From a checkpoint of a small mixture-of-experts model trained on Wikipedia: 192 squared ReLU neurons an expert.
Below are experts of layer 9 (counted from 0) of a mixture-of-experts language model. Rows are named up (a neuron's input weights, with its number) and show model dimensions 0-223. Each number is 500 + 50 x the weight over its row's rms, rounded and kept within 0 to 999. Numbers have three digits each.
Before each expert's rows: "gets" lists some tokens that make up at least twice as much of what it gets as of all text. This comes from a sample of Wikipedia text that the model never trained on. Tokens count by the router's weight.

# expert 4
gets: " and", " ", " F", " T", " C", " first"
up28:440504510523498463502488464558538474514555491508493522488509419441428538492535477501423590558539501442506465519555413404438525532457549399501477480581496454579498452491523547513457471475446435614503484573508460534495390552516446531475534535505545515414491441503486446505522478457477520579497561530550558549459566481544468522444496528469467509423585542578543512424530545498555524435419447603440520473517578616421458469545540629516488473495565522510558498401439488473490527562550543443531569522370505514490521471520514602406588457503511527509424507572444500510462469440527422434513562439543514616493502499540436443420498351525509531506552511575483466427463538448427554557509
up29:602405506533433443485480389539519554503496528497467494529471517490437471414524533456461504540583502444475534526567520483403516494471588440529487534480518453489506487524423516435495469464468453544529404604511519582446400449465485592523531485513474542490446539477481474518572499505449543564450570587528520544453511475549536520502503558480497542451525447539535524447474564463564585384486510526584533525423581579452529494509507509468554539533598587443576500439512409490536489460586529429580554506439557470456472485526453612429583459548500502488358531526462499466506501395587383515476540516539488536447413516535488476471487503519612492469560501596393524428492496439489499570461
up30:589517512541516515461540422567451504482453592484584498473533477473426429535543477552433527448511571469397530484592406494453494496502518497533553524544467492507516496485540419594535475464431506490518444492565601575523467457621423640487550523450452428550473471483509384535515489565480528454438517582454555440545473618550457561430501524489492514426513477540583423549540478532521517517565517465583564524524478461460480435479425498558510486523504541429591474398468549463523502563509495390563427493495575486581481533469567509459498475521448427453470545445462534505450393482509485546493446445468495551514414441439455488489543466463605546528504555623455511525483450484520598459492
up31:525480531515487535456576430568561491463529466525452541522483469448456492479582520492434515536580491431515518530554485434425518490553545413551424454479513431504504578510510497527442450499488420497458464515555492541479435496545510607422488472549546547494432442515488475530455463472525600585518509539460539579424510458523444472454550540530532561341530507601527434479439468521569585478453490550480479415473566553420581491597499567484512521545610557513560464442472505500505590456516515361527537551425491555465502476556520621372585526556543578542414519532422550492524469474490470444484533487456451486433528497513546476537532486555518476514584459529412489468472425462471567592423
up32:482485456506416473503510499587490471420513493508452556448505512475488488481509517470481483494572508423503548584537552462478522453414548542453403508611511461483455401434526512480484480451449458476493484522482532525527407499487510550430505580549557642460503435486409521525451518492374541489418621571483552524460545517490475527490475559535593485556563452612530477555474440429533574535489583457416548423445457483486591481548577566474549533480543415493532423473484538474420569424489569486432517547447526470486540458602513570438561431482565619443434472481484496490500556505561457496508517518522485558527363475523509507441444472519574461581547505596469470487534515419501563489517
up33:458463472464485549449598462468535529517541561484454484491475471571427545433563536511434584531514458468482546516644513430435523468467575424484519450467535441515516496476450483509535479469404415526561492536504484584409422503461504536522532520512503503474427483436434557517544472539496467589413491530494506548489548490499449481425506519575450523476448472549513404534454479479546480484424474540521556465437562593408487401509470590461530539533565566438594494394461428488504539480544568392494547540377574552459547444583429557432562473562512478488445489467508507515508505527577397381470548518455474516437458468531563477490515491523567413568567473496503505459486441354489478532535
up34:525500488469453428401566475527496621463475463442453551501468461555395526479526556486421522513569459427544494559615461498425565514526541432572470382478524472517547447548478517509469506484459392551434424577551480558544408482617536526565585470571496475494484516458461491533535460472489547578455523539515493507452575454530515497488496568501525538417463545575557514432496557475517475482399525551512545417456529519382546473559587549494495451477586550534541460419442463480494557493502485475539522457458564538490514483498530564362632578467539503477393498525450531563449482424501444432549541460485442575545505495562509443493491491485603532509562494514476468465514472403504578541500
up35:460463502462440424444558449507489509461492491537459504535501514545428493442495588475412529523539494451486514523657478405466497505451524420551447450498539413491506506540409475508503510468493460571549482575544541593497425479516430610543569441469535547420452444534484495516508455540476516518462545534485530502499537482578448477493515568508441536433504516580593475548481504445565533411478504499524511467520510543430535442537517559514554481520616527468602438422443415483506501566476547413507547501444473539493550499503640596438566526546496507489437484547458464539531432406576451433490528371468456553472519502522529429522563480476569517486636476539415521414519520359491498536438
up36:500445470463460412524517446571512594490516556453514501521530515516436512495500655544421552552507439410490538551540447502442460542465573450471489459521520425486516468421497493515554456467422461513549473608513519555460461492509564561467497473542481489475476402491446480536449504442530650539451538538470572516513555488508475505446538541510462536398553539581564449470452472428615513461421454483493520472439578497429520478490512518459527510524584539473581497519500457520508519452550480391589542487407501519534577411551526596377584460497453572450440486441446529522568478440615414460482520454533482474466460490529532466556498482527609498534595552553496443425546475414511507568474
up37:485484426487524468432521515534577563514522509487511558591422446520424569476494550557422544491551494407465496534584480443452491544507553425474455461408406415445502577474476585572495437459484442572488495606518518541457375494498517543484495544530529539459409480466554458531514437435506568588444564468480518471486523460585527478501519551558494581398521508550531457490528538463604542409426513529536528464487581556431504442548551562433528493484603533467563501364444473473516576504537514429528541582438501494567490447539482513404538502518477462434464512446484513536530428500487408452470487445468413517451497480531478510433491453466585470520566575613418483437483441450452512516471
up38:515443433557511468490573415538519505432528522523482497533550485497486511502484562478506519555504497363572480539603497467437591516484548425463366491388503486574567509476436499498469503500423436497462367597557441541415454487509488499461556467499530485463482479480488495477557439495517522524382501587482552521452546494499527475486408464575537553432551545572501435465511540484512491464438516521559534521485569456438585432533520554429590560532592560473633515432471456484529554483582510491521584544429572549466500496530501567389548520529462550490438523500477555548541466461583472484475565474464568536461431450499495453534455444553580569577578563516432446460444556430515538492454
up39:480479441526537508478501474542512513478511456518442560470506481560443492498526616547457493529552494475563614547511473480490444513479574426517537498491496439516568425458455567525436441488484403526539405580479397529570487480594495573435555470538492515472410439517529507476533479458528533492475552528546531511501495510483454514514508613487539548475554507500656442462480456461582501458456480509482503510474508600498570375498549512460593516564540575506615456444435476518577532554461479461531601524406534509474597474513465594360529527575466505455409484522469563499503484502537457447491502440468477444465436471480538468482497429524611512468576545582463504399498498387421500548404
up40:552448482494532501399560423529547514420479525538459504444508462508460498533506554449458526501542479423434519535652474439463490531502579471481422453544459511461539489489496528528444412437479456551498498557525530592431493479542513565466499501519517512476493554451483472407486542494505589570497585495489521595479556472584483531468506520557493557399506494573568431508459565501575520513460596522467535464420535447419593424563473491446549493533571501506557481449473369494500507540540509398557531444449504528551539431545567607378613497538465527442412514482436571526527401468569509433512561459464528543451514484579516464539518471450601567464592533568483489475449477414438509538474
up41:489440558513522448543541442499498614455508577510496490519517424496459461510564561514385544515565537382560535551555511481416505496497536464557514531535524443524501513511514541527520518429481401558499413537502567566563383473428558535535543483551553547511451556426472477577470447518529521544509543496607517516475576458483511410468508582494411569402502494602526472496464452473549457475381557508478523422495513532443442461549508578444586503478547574475593445375480476472531460493618536406549551554534531552476487461535565537381538390532562491491448532472490540573521494484563410455435532530496478554472486548498507448498475478497611543540604533510478486509476464432479497499491
up42:496487494523419519504491481605506529464558549512468558484404489498440505430553552476431531489535450413457589532524525452423517484524541482521450499472535446511558437499535546445486434450419482602486378567484503530525570467484542491487559537564518552463504500507461462478454497456518517588457514546502485501465509505539482583343501549531508548468477573573555463471462466444489501434505531508482621451460568537487524391553573547494500583453562499466571487471499465391492521483529586461572510489375602510430578529511522558456567470503545493485449473528435587509396485486590474402490529471515466581450476412559462409452490459493555466495606418604472454490473521401483478566518
up43:432481362494545431491505560573430469508518554384575647514495450399425477531556534514438535491493569475538510488576422513494506565551550512470518503500503482533525476489469516503534369397454465464548461560477460533511449538495478491444533472637538531500515495422431486573533490582425439519414482439506479507442538550533472572475430534591447606502481480510494517469607510458605500451494504466478546531531498477488521410489578571444550455515575522491535476575445498455482557566599485461495558532410538588549513515537567533483528524503491514475470471578441532506561560465562447446512449542480472455519466495515549460595554525474622492500536559488547433537575440429494424484473
up44:521475504521439515455588490549517481468573475515460510527473412519459552405548568475410512576481419471560596568567457492460536497419560470509517427527515435529556491479441452429441480477464414607510482500457562546448500488510519541485533536454469515501472456467495463470506417479490537631480516600470571495540535407509467575461507556499523532480466513579591491485413544517599493487431467512446562478502477471451533428549436528496480491523565575475601437400452438411558515485544532398511533594419501546541516525516602543395505481515566521536472520449435541563555514463619443491515544456441475466434447495535540427538475431515599511566540489545450473439531469407437514560443
up45:520445474456408556463526439493556535503539537475471538527486495497439562467468481506459579485578533431556493593603462415479520504515540372480510429471505515519527523491491553485447467430486468539537465586556489512495438486496483569527611480517516547483514518489492445514571511529536519583466556547476505583404448531542523520466453530473586527452534545522540512509447518402578454433476462517480561497529564527468497454501500566455532489582592567425549443337426528542571526475558476366522544501420558554537572517571531584470571548485559462516418473586488455490464464437560450444382531464478524553532458532495474451460460433488651529447578551558475490446439454471502567508455
up46:538498406501451594406510482536429437569511490511488418536577502520459526395481539521536525600520446436577530552501464561495506426495475493419474465563490452529549524472511512449509433506504524477542531535548479436429492506549392575368558548519473509549427481570458398420499452531635509543500572397436519538445474490483438516561545586546562533503505494532510517432462426482544535468422629505522496413438493548497503491458537508393486374468496592498499555492477557421440505421485491432632471504506476476504478541538441518534555494430529485466518478517488434457460557512471531545519546515480430440579481587487513562450505465519516598491434503524433558532476470479525514580580
up47:548471497473485478473559432589517483403477510539513532522484447474483542470473575449502560579500493444544534478538445461523529558539576444552451552505551499540519506496486509478490419459466444604523469613505508547451459482496477565537532483519531581504405537535429486533487409514535536560501545521532558463480557483512413419472415537483516514395462524571555478517512591435614553420386486480506513453436514498453542467516528596478521535567556507453564484412403498513550510531535550432518543554400523456517566438541501607437614464467535504458375514525444544479539417444555349455544485427527423498482449460503531480506479503549616512521542478563490516473473440415455421564477
up48:449463425550437518514536504574539547446511552444432610431492456487477505399552576402486485472573555471501511484592446417460507541461528427465504518525466471552537518513428496591486462438472501583485436615569456576502407456503517578496602522532550528421473513489509472514514474511528517550471515490538582571407514437469475501399516570457511607411513528583487437541518523422531501421465526455518512507490499469447536474560490561444527448501517525442508517353427456469585527476539547475483560567495500533546533527583512560462595473572539498496424477400504460506552466454563448458430516467595427491493439538476517490539468426545537533507538581550434473406473511424479522601494
up49:523459428508439542419423473555457485462509569491475546507479494528501495421547560485459494521513485413505590513573442378437492540504551374517519508487497447492510536435507491525443556465488497548539429583513504513506442540500479567483554520550520479420528455535423510415497501541555599617499585588525526550487518452505518521419537571531500589427540436557540485535487473492574518455424507567476547451479486496411538517541494535458568505521588535482629463453461464551519548442503490403574519498483563536507503457536475587430618474527532565491442485524484462516526450424552361466435601456525445505394435415535512372497542461495595541511529519551486498428462495439539519546530
up50:569485496517525610536411549483452527518551574477448624493500486495488398505531517496502453528622500453465609468539543464428574613488542478520529436544547488617462650430475561428570466520493440483413457532479476553496381513464538520510503392591565543521483481442552470547465512466521516455454486572431505515473500549546543497505509502480515574461493480520457401467495481523495550542441482491504458416543551501493474487480487449582566466534571541407505336492495531460493447514468491440591595461462512520491492477514417496479512491496457481425401475474528582548502392454526497552496485509524605475455411475529480431456499483554565500567535508520488436520529474448495403581497
up51:493474472485516494511496498506469545410508539554440458396518421530481530435546566524461579560534531474462559486572478412424563495495511442551498493534514481552560402465492441505514504453486434554563450542468514529465436497563551605458542490510525535426484588487443554540446485511481551593441596538482492514464511536553466516515502592524485590427517531538530490429494519422598507436494445438457560481464543590426552428527536566407581523495601571477517503383473425492521507490474498424560606470456569499478492436499502577386569440579485543529471547517478558530546468442562364435493525484546543542462444471529493427477500398477546478546550465582487425494490462456422460515415
up52:523450399547506574495457416551416473456473497526507450558485542484502477433442521435509462533593462497473568554469483438437522504459379510335483512515535562385545432505484485543542561470451518502395528555536570526454529510485493513456445503559512550370506445597461411565527502512471478571526577449515483511449556430491506513527512520509573509475452531520509480436427511490489456570469492508502557483523533494501615477523447466572506475478478577509560510463616547484539542463498497491590552454474551476457462539503545499520455498568595588491531493503370481498540458514479546580421498572457555455507352518486475508535503461556516626543439442591474431493481405518505587508558
up53:513486476613485392577498563573480561417592455471473588491431498501583527482440486521486469497540539476425434430478458458490515522553526433492462498534545493450502500434504557510456411412463480464568433494524464471534377538529529463563513593442567565483516502592569523532539549435466520570416439426557452576514505442522530586474431458545511539492515484456540457485448462585520517437520481502513589543530598507514436501597547464537436485419527545525499541473457473383503486555537453475466515481503452526459524506524553497451537531563563463549410517581411581508499524443427504414552523474593505586540619428499494441473524493612516542533535476543543394480497463455477460556448
up54:538455469533527544494490524536528426535498554499534511450395609459548566438505522492487504573464437422478535548510492427520491444486448453474479556603535444427593463578537517418545513488416512517504481524459545555517473496418528516489491569554502490456431450447462452432535525397479490566420506509557565448508502485506526519516493525391515457502497521513475451507573440507484490467503521438490483564429472521479531488412588548566483504467464450442560511514444522440613528489438568536545542492511607409547425554626553540450507441552629501455541411469512451503545524504530481523446416486555545607490490495607586486498439328508534599518441427468568537451492532474532496530551
up55:488448427472542412522533428570485540513516477460532458477529544521497569529490510425530534634501484436572556436524547454495429523541605559553488432563530524498503424467559425524518403541475510499490419489485507566394376504460522551540501517502455533504489561482416471537435572463485509517425442556453517454589583532551544420456514473510544498535436477473628547545480394473552478428521449609461533453493474454416490488611522436350507526463516447461562521525464445512537447545474522463572551513526451498471631433493497561446498484461465530487484461511409573556475510510566457502551502502443524529462416539572474501506410460568533514563549502473461501528490516425450599534532
up56:494469479514503465399594493524501556522481559483504479518487495480492527429611483508390470530492532494513552573614481432459516477490537361541509429475519420487535472515423503479447466444483454598503425561513495516478375482517487582454514553527599449472450370503519472526518556410474534554417586563526544540497486482527517503484408582401533513389494499540555450512558478457589512440470523527508591524447604522420504493505590565492547526568578541504542446466468447524542488448456508405538518495472526527512618484558481556412605518528533483450452469506511499507493447456570419529467499486457532534481470525415493484446502466538621523520530538551436439437443492410416507479509
up57:532471508545472446476508403541575508476565523525476517485494473468487454498510585495501506565611524470509494518545523419428579557456505441523472552448497473452523524522435490460494395464420522541562417516526470580498468498534453565442523410525535592447533529492487497542441465514531555531509590540507508539474521406467503460415521535501478552451507516546550430499437470463571517472455472509443544424460528508410502479627512524480585457523540522550564476455471441496532562473537532430610493552418522556532544483553454586412562505498516519444371413550442529520511498456532469416450558492444509577474498412568493471452520479588595621532556511566403443451450445379456544441404
up58:515462504563407522517531423584507483464467498548408524453408503502450456364539516515472517531611480472503499521559481499441550485574571434538394498498487487515560486430421544477380507452434424505518444507452461550506450506619581543546509485597491468473467494525493538573496511487462506528497484583515482576442529472505493550404482571492549508446473478588555427480490527384522509426477477533495558468438528481520543465560566581461560496554611511483607482453513411505506487550510583433534552531396572528474546452535532605435592477565594498542429518537464526553512450445491383470555548513546443542466504518484516451501430469505516510482581576538490442419506452423529513518497
up59:540503557480524455473524530512439446491497512559395468498526515549533491374484490537493539417518530425598558464582531433457504457490604397461500472497479539500530587520413477505459559434410496425543431537534482564453482492435519488437482552497473494485419473527523525498457564535473499498436592537511468589464507493502399446473467595464477484452509465598553506466429528510579431490528581482450585488550588559471569592532563534526454444470514561488623524460508525578587560545504482429564564497483512473539551434479511503445545455507440503446455442476555432627524500513526490555442521474471537463378483541485521445496545441464523582551554548631476518454464551405552550448491
up60:549454491531548517397565482569505510512483538539491515469506496514446565445525550544385526517492507461469458524528508443442499464485588439451503444505446451514525534484439526488462494513466489541414444560570534544544408533540494557429537522569520533438471407473504520531503461458483557579441540502544526560445557508524480542549530575440474602383519421547577516507392512466534496457446454521551515466467610495434511368572469509447583529510570561436623484449506398545582459487522506435494560539427520537567537462487492565407603485471520474518484458562447538468548485418519422501406521410468538482449449511556509476510563436462576464453582508565457394474489458412512569556506
up61:562512436561507481464516520536492502460474468455415483518482564414462525500431518480483540609466487453539523489557567429496569450559559461477507408473548443475530524514467438575491474444511509497570478522569522565417472584478471510522514530546455453525435484542490536510434559575581481476410559384511481484545464585574518477527550511478525449498469551507485513535529414424509427537399473529533539478477522499454484582529440546528599475489592587377469499456474544522554551417543567440578464441539471484460594550458474525461537495498446438468483451547377587500538566576609487519511510415380496500573442515520485426453515510531588492413482542496447552491527601423495417535431
up62:475471443505536426452570489568473510449547518535468551488477511472505547455461555492466530563544532428543567476557506413430469492497562397533443465473486483560584602498487480562519444425475487503532498582520457525472457468479531554433528515521500528545490489532542494501538519520522536489430560532506593469502558510579451477484440595494550504511441472539555434504419502439516521405417514480481512408484572480434498385533508569506620568536614487470596478420463461507435568502557480504564581490411542457481485463550586564379636499520569537433468469467489498482494468525557362479502569437462476584487397446493479455557516477550572585517577446503428514408493463431482477501516
up63:543516492591544503529604488424506510532471528408497471516411534471498469487561613576504499479552509489437538521571497416469454506434519466434521517460450357466413607525501448454520548536434486509549482529568462524441409469441539510430567482551519475522473479466557435576437522602454542454460548524524504532484551513493433414554441518562486522462522553524549497532503542495486499444363445542457515421500452539499522467503510585476534444470590553460556462518450366442576506415570455464505528601465533498468473546525530544498487498462520488532499591468498585527512502493577486507424623459497447521540554404541533426535503521597578477575504437491465466518582508440543430592462
up64:500481522514559540481553537490535483426483550547415525502497470464435579435512463387419530511584402438541497558569463419415500492509531429494425463549488454514501469551416460521473452535481430540475447496537543528531418453539544572499558513521511514494437465550521491486517503573497523517519565546518586439451531421500460502546498541536569571372497527512480444513447454429564510434438492518466608496512571460399515440564470562430553542490617510525526496418435500522472547432479526464516577557393597511447527490503547622403554500455462577435415515554452506503541492518557431434448530457448516489487487460466486434448514477523570582494599552546420425468511450392472535489471
up65:489468431546518470504515508519428381471587539487511567491480443510515449579525470523501470424545540490463448505569403421495521565563574480539526531414440434451459528461495491515376560513419474485546474494622435433450465473561467488491516481581535512524398400462470514494591518509516550520476489511567564516469406435531509435528523501548490518504436452446487402442480512506537574507419471553446511547441488420447633422529522522527546437560472570479472508489487501522458439430462482497544595481526396537471430413548529548508530618512476516496496564475395493525581485586479511448595583577479472406506587488552433502508547539487492535525569511540482485467465461518582476592521
up66:531437470494551535583554504585501523521481473610590592579466404437491397530587474650510425442464542405513546546532511526374427498564525474590511525497498429518536435495481506408438501475461452508528441518494488468519462538548493484561549509532501448504441520609550453472542466536424468460513426519534460500523580478605482507545524543502506575529479458533491478469539393544491422499494490477507523512527478476510526474478496451554584558411554518482515536481487580484565617523621491491518547574521524538477488515557469536455501463476428360479408508378469447535540407468452463419555452531535446487438557472492480558555533551524532545412486554511519430519509491460537540434481
up67:516468463427521461435574432486523534536530506520482550535472445499499533456506555512344562499543511400515578460579486408461488513488545412543442413463526422468529516455498491462543432414506418477614456582534500624525455520483469529462572548474525523498451471510460537497476419523525555573509555543504560505458500454546514474464474592470584520415465566522528533505479530503561552430450579534498525441519573463425522450507507540454516559512642545477551530451493437535517579498540493437433617506428537556488567475498466540393579480482503544503410541486443484550534503472612498427492484492515410516468425492520480443526490495532588473479556615535467481417566485414471561563449
up68:553499526468480561419566483481601543436527485485581555537424481479470481379477551462405481516557559437581596544571467460424572544565602491474478486549474433509514480520502521527530490424468487572581474556578479571512427505454510581564481485529461513549490443483518549500425510489508510505439496561441491482411550493562478579449484573539507474423480578592542491537492462532557555468493525523529523436487590542430432426581480558414580523513554494451540451398457414508479520517532530474566472471446557522498531453441477593428569493505556561453415477445480546492484522425551422517485580422529533549435427484480447479478454442511596526516563499518409457507524434368465495481540
up69:495451453531479452443583474517489516470489554512492500568489484526472469475540516521406508527600466407515519575556436471386557520441542418572458448463534489518519531467436563504463439451415454575503483575563527508478439410515517509485499448544533486436476403487529475520471488502492585567441529531518562504431554524513496541462519534567452515408416531546570482514463496442579545456425545482534545452417576529364532418600452525425586507499559535501556526432480445483517546538557476415491522504415582588460551475551530590428612496510533464501458500502459482527488519494560422466610498412576553517487503523500542434488520480542624525508591514562489477501465439400412540468462
up70:553411462461499513575470489464440549412448597500507512442505548554428529440588493458450577489492468522527554478495513497472486478459535547532388434431408473498529542486440520358436558587443574506529422545504563471480506464582518549506483457516465487340511490505505426518454561513566546588423523578588562517481522507541479551519397503510528467454398457496555521483584508580448507496553477461444549445543429505493480492508474533492481533583467480497537439530590534545465515453437498462487534495478550442521559446492571544495514439510503575539481492413545554552650520546517514529527516524512538409543492547551444517467437474529540577421448399599554394455483528445527533499451
up71:587404573513451457429477497450517520548565554523485516480383474488477429458481529503440367489576489451558510509509376533442509514493518530598490456481437543485495500493513560592523487470435496547557427608568633503479458478511496556524460508583553442546510534589535487472391571499506421567436529392525502494559606497527578511523406555507582544455465460533497490489454570517491541527472515574471510426469490526463505509463429466552515401480529547473486493531507490429503566469476443437512473446487583546451454540522594549462553556458561494426488520543409572545512586543505535539455534480461409519549523428464570508442540539536516429480537445471555460551483402489510387497496
up72:523461498454509467460528476531471482466496547484386551523480445445550528490562587456461523537618475450486486521578474495449497533581525453486549447560481461549544471540462522449451523472410394564500484565560527576494452458504443602448532514564534530442517415490472506512494463562535621574467514574434616426402553469548439452539510628528513569437492518491579481479507444451592505500515466483503550445512560451428517421500472571439574572604616520494610460457463477516495539538519527375531531485433631503502535511502517580391542425534564502456457489506503539482474518459562467424470536516483492535445523555484482482502505443508571492454579522500528420396494518452463503480511
up73:489515453534481467419532523499560532495572546506510502508461513519484548477542570442443548604575478482545540533572457401415584547555590429508526452569482446485507518467445534500502413422434442559460466564527514600454452425495470566516568510568490529418440523533465520511496487428496522480456500544501492523464598526490512469423542571451441550457505538571530454491467435498587492392451509534475488451475545534405550464545514546509515496554575497458581441463507444472570517481585554437514490502439546474481572454507600607407597521532605578426494511526415515543531430431570447500540524434520512517426554485532456471503503421516606535473577512530476443517525489347454509479421
up74:492504442458513493583439471514437512486628476559571471590487494490470536509578540523413473496580443517549513532527521478489408471536445522536467514429511469479606439558465480627569428496378464526589471479547476470473457515548505515463495497497575447353407494484480487566549431576526457581494488474536566443501526561475529505552606513372532490466457419577541563542470470502596480434538416473530503420523502521431470456528426544524554497548585556450529504504417546430487519540513460466450520431466488464507529426467497551495586486523655493485483467580543481508443529494540432547564435492504476507502531546461590498511499467452492553387466515438494545513496480441439576491550
up75:493471543521416490505600488522489486498561537538472601532457518589526547478560598516485500522511455517460553496565515489407509434465542458486462414478482460568490424517517471471503381547459441548512507537471519523513450462501588533516549557573537524482441469483532520497512454418437503593434558582556562543464513479473444451462534564432537579444508507566517496553420491477601425495451549510478544420455488473425541472514509591523569527490542576505573408463444458544487429502490513445567485578403548465512555460559557604388551433498498499491458493529530538537539448448633405417460572396497522524485460489564492460510520413513564485497590524571377488444560508480419515513540
up76:485555578459486465484617463576487538467566442508400518472513478528497448459557606498420541482538421521501537519624454444459513518491558459500483470505482402531572408524467487504400511468479362560526460584536510530462458495524518535506534477585513504426427527507473488446480488493433495469491517488563515500526564492561521570515465532546524587427475494561551490481494536437590554412534473453519542500484570599461504427492535506510472500563602574469639513413475430479532518511506573439568536515410554521501516457588539579424556438489484464455404439565462492539511445394564442444490524417557438533490482504527509473484515442589576474533582491506432438424541483466419479483471
up77:482465473440428492470543441502480563526487589392475511527417471542495437433556540507461535501564560422567500509609440424442522516480506423491469418540474463547519535542427496460505450443429449607556461656553523616440453489438461593500563516475529497506475480525485503525479495437502549542497579515497551445430560507507510543532517559513524495411477507598551419450473490440562516414445555507499553409380540512503522438539534596415558555562499497500588508411488520538559501484555534389538530552450540524520498443538505529387593473559484551439428500461503522504528463488516452451552491456488455519424489487525482476489524405547589529492559491580434442428460550492449487517455
up78:526446403448474477358506467486536445562521532425490528554524539547519472539526568380497567489553500398411473571548431519540590587555550531466515430506459532525460542556478546514573465505485477479537481518484535606424424524461531517331497459598567493508508443406483473561486472493490580462472489570486531478386513542521461465542484476451556561468463507478535461528497510451575584503504443435568507363520641505453584472481489521469491504578537504474544387495541502539487484540495537442565554506530507416514496524490513526426537574467466526476500519501582600438612494471618482456550530514461560529491501531477526482564542566523520418531496575522454446450463467488488488485481
up79:555474527516459429439498482555482476419583544470463512581502458527435488474534478477484532553535398397549509576613464442465514556545584353530435429502500440488509491504461462574486431508402473522523380513558498572527471519491494552487563508506492488468475521454445464463533487486454526626540584587510566477498520504533481493519505570455573602461502562589546466505483536480594461458465630517508585429478519518468555453542482542506607467521544545505544507426478427546465585479498512366498546537454526590530515450491522506487571492534559535458391498576509569514513446475566410482518539414497440579490460498571516427521442466478586493464554514502494518457490444398551463496476
up80:485428569485424433521460486448456499436437450595492597468475542487416459473452561527380581482546458351512510457511469483423566475410476494487421426574515508485556471503485514501526466468524528492450490497572462552466438539455500501489572487438507521448503549518442483430475538483563620473400563540469522579551614478527486477391533522463524489472530493570502510515509523458592577460494465510438493411555491469466524513561464471475511620480543540503520493495399506551533545489512568496578564603522506535547558437561490467482517480523424593471511568556406561578526545383506481459493466507539442553482465459541482372553483483453537471479538484485444575447445585459488579531434
up81:505455480440506508476578441494535532454517547506471555609423409552423491533592596547452547553618452438541507474546473421417509511472519396511386446493494454473518470503430499458470420466505506550477449550566529524463455491471530535462550515548493514454498404490434471454491442465441598533440573506517564506439469493471492516476561615516527482412512488580508451461541528503546490433487488467462538426493573505453577552651520548452540484552581544569627520439498457493589552582538496434548517572404578490490535505536499566423576453486516495516438514543471539603465434469562472530418497433481500565463490497522512397480466444563541464497555492489461441496482426444466510541475
up82:461446478500422464427539488531487519394509464560461540523423457581484496435590561487417520559497460488513461584572510474406504521488579464561455505472452484485539494477504577509502451416519431534469441574486496529473479507453532564446507499534534509493477489493563535530416418395490559560449546511478522552447612508503441467452495552561583610421483501498536437508472500481590459425470457499561576481528496530366486477568512584508586547478548513507614449433535456486488538481506508433572467509432576534457521481527555526395612478554475478527449569404473538479476461442582413487499475498465489596564403492472542495503465459463578516480609499553490496406527511424383485491494
up83:504458513461459501492561442440510453447511465530466523474551468506545521518435456552477552469574414532434674505447392521470510437496478483420449532467460451472556508537459446494545446393471516578487445440567564492510427567456494417534555561509571527526517560601505465522500534368444504518483483620446516530447474531508479518432470542421496559472616502499535424471479588545502590450478549476479541509531428534487516427545507441525680492566548486528531474407522407496526510508582421528517535579457482582581527543558519505499492406574462480514491466507480582424586430489526534522507550486430566528434468502518522432477495459526476456514535452558416507448478509537526441485481
up84:573455488495424442438568456524509527433510517533431465477506489498501548490425566490434541520512472495447529569596408464418595527491549374516475435441503466464522468495472533486478455481547386616478415593564476551507487507497521511448502516521485515478521518480534491441515528530483551565524521517485542477447522471479465564464508584516555543471496546528485473489451543524482503442416436508485527455494530479497597480570543506476565436472553601459605472379483496514563484442540525422556530446372556472455531502495455624391597519483566568424410496567445502560586484427578409478446552451448505494456456540512497487482529490575654447491550524541455523463566490439421532503471
up85:497461524507513518457588500504568552451494550451464476505486494539462469411531527470467513527518471469525545497640507448425534537575484391573492458459528464527483568461443486508491510453489361636570460578477541546417492496515577504548589482554561495523451419528508505512562455516475528540557568496441522538466561474546492520386513614472414565441510486576560440538505520437561507445448449565551510526471527496457487424559473576461567515517588533484575459465494477498532554485536517420498555485434561536488577505505491522459568518522469521509410452434472517551516406470562475461480557474463436474502384463516521450528567480620634475548545511497393483440532482351481527479506
up86:526431430447469475489620525581412539464460542465497532501467476576521539397474599477503561557550511410547538483588461509457511475516587376477480450498494390507508508559427558503484493499491423558469493605478473599517470535509501547517538478543516504511506527476471497502531460515467590554441555575574515534485533417447486513475550600474522561418482528528492473545505552421566494408428482561526505402442472534414569419504481610436483532564589491513576519432462503477462473561507510435546532572362506572484529510563577561448580446475552438513470546544499543552495483503556451478495523502482499572438423530579525399473501438503612522536493511523416446454503473459546516537498
up87:525445509486519529384546516488495588421463556514530466531426538468489466410506511456372521490457475510554544502606428480397493468568606349499552563479508461431490539525414480564465467539467474565495413646523507552437478477567586477515557421561473450463463456437569545502470486434556538554501496528479519499453527475546539535455525526596492590470458567488519464534542461522533485521436512547434472480489528508492527458560513501488533513501624622447543488457431468407501535604491551448496495482415593602492536381469530572459528438502426512505473537539516543562576534475527434536453544482467459562436549462492537513529475507502585575518518486494516493424502454492493553488422
up88:524395462476476487469524453534547505393574464476434512480479497534470525432534557508443511545553550485474498529585568531443463492533520425478465460548492457491505586540459496493499434440481466552534465542535572567554501419500559559482560573558493505420513438471469511512458471472503591559482531567501567488466541478529393448443511554480529591474504472603625497519421525492559411506482519504541587425472546466453563501570524585408608547494598511477549444415494474543507506467473547409543503560400532508527495447531536578328582456520467547433436503483462536529571420468514461443510549403411503533491446536515491517487458466568592557473561482511470516404474497429508567529466
up89:469449454491502481446565468564484527500526526514469586488522483463481529457520448507507525496566465438513578558510418417429540536612561471473466439524457428473595455449439545479489437422458445572555429521534532550540430554519480546491499479548511434422426470523416474571472491462526576595454524549484523557482531534474499542502530539458458552418536497575562523524487466483567565448516556494492549420488516559440474436565596504499555532594542553503584495392471429526514522544541553468521504512422524420536515495501596534399572418498529471518493573550495513550489484456584418460412496419542484514435479459586544397536449461544567453508659550588442443406496503462454514477495
up90:571371476463536445475556520513595514479460467510402507441506567507417464564449535397450496465546487533486540477501451414471473525501600478520424518526458528568502552482395602537442411495565514588494514458514456434528492477515617631516481545523550549588488554549578479451508429509434547545599494389518497562433512446437457566446398552539534542503449434560532528474490517446490517386434499596528542451531553648512474488578548493560542509519488495537528472357553405491486492501534563485519535582483453540569540561528497548489495450537489506440468550482445537460476512443543478487478582492462448549458542502519477521502467479504491519480588521516448459461445488521461467570484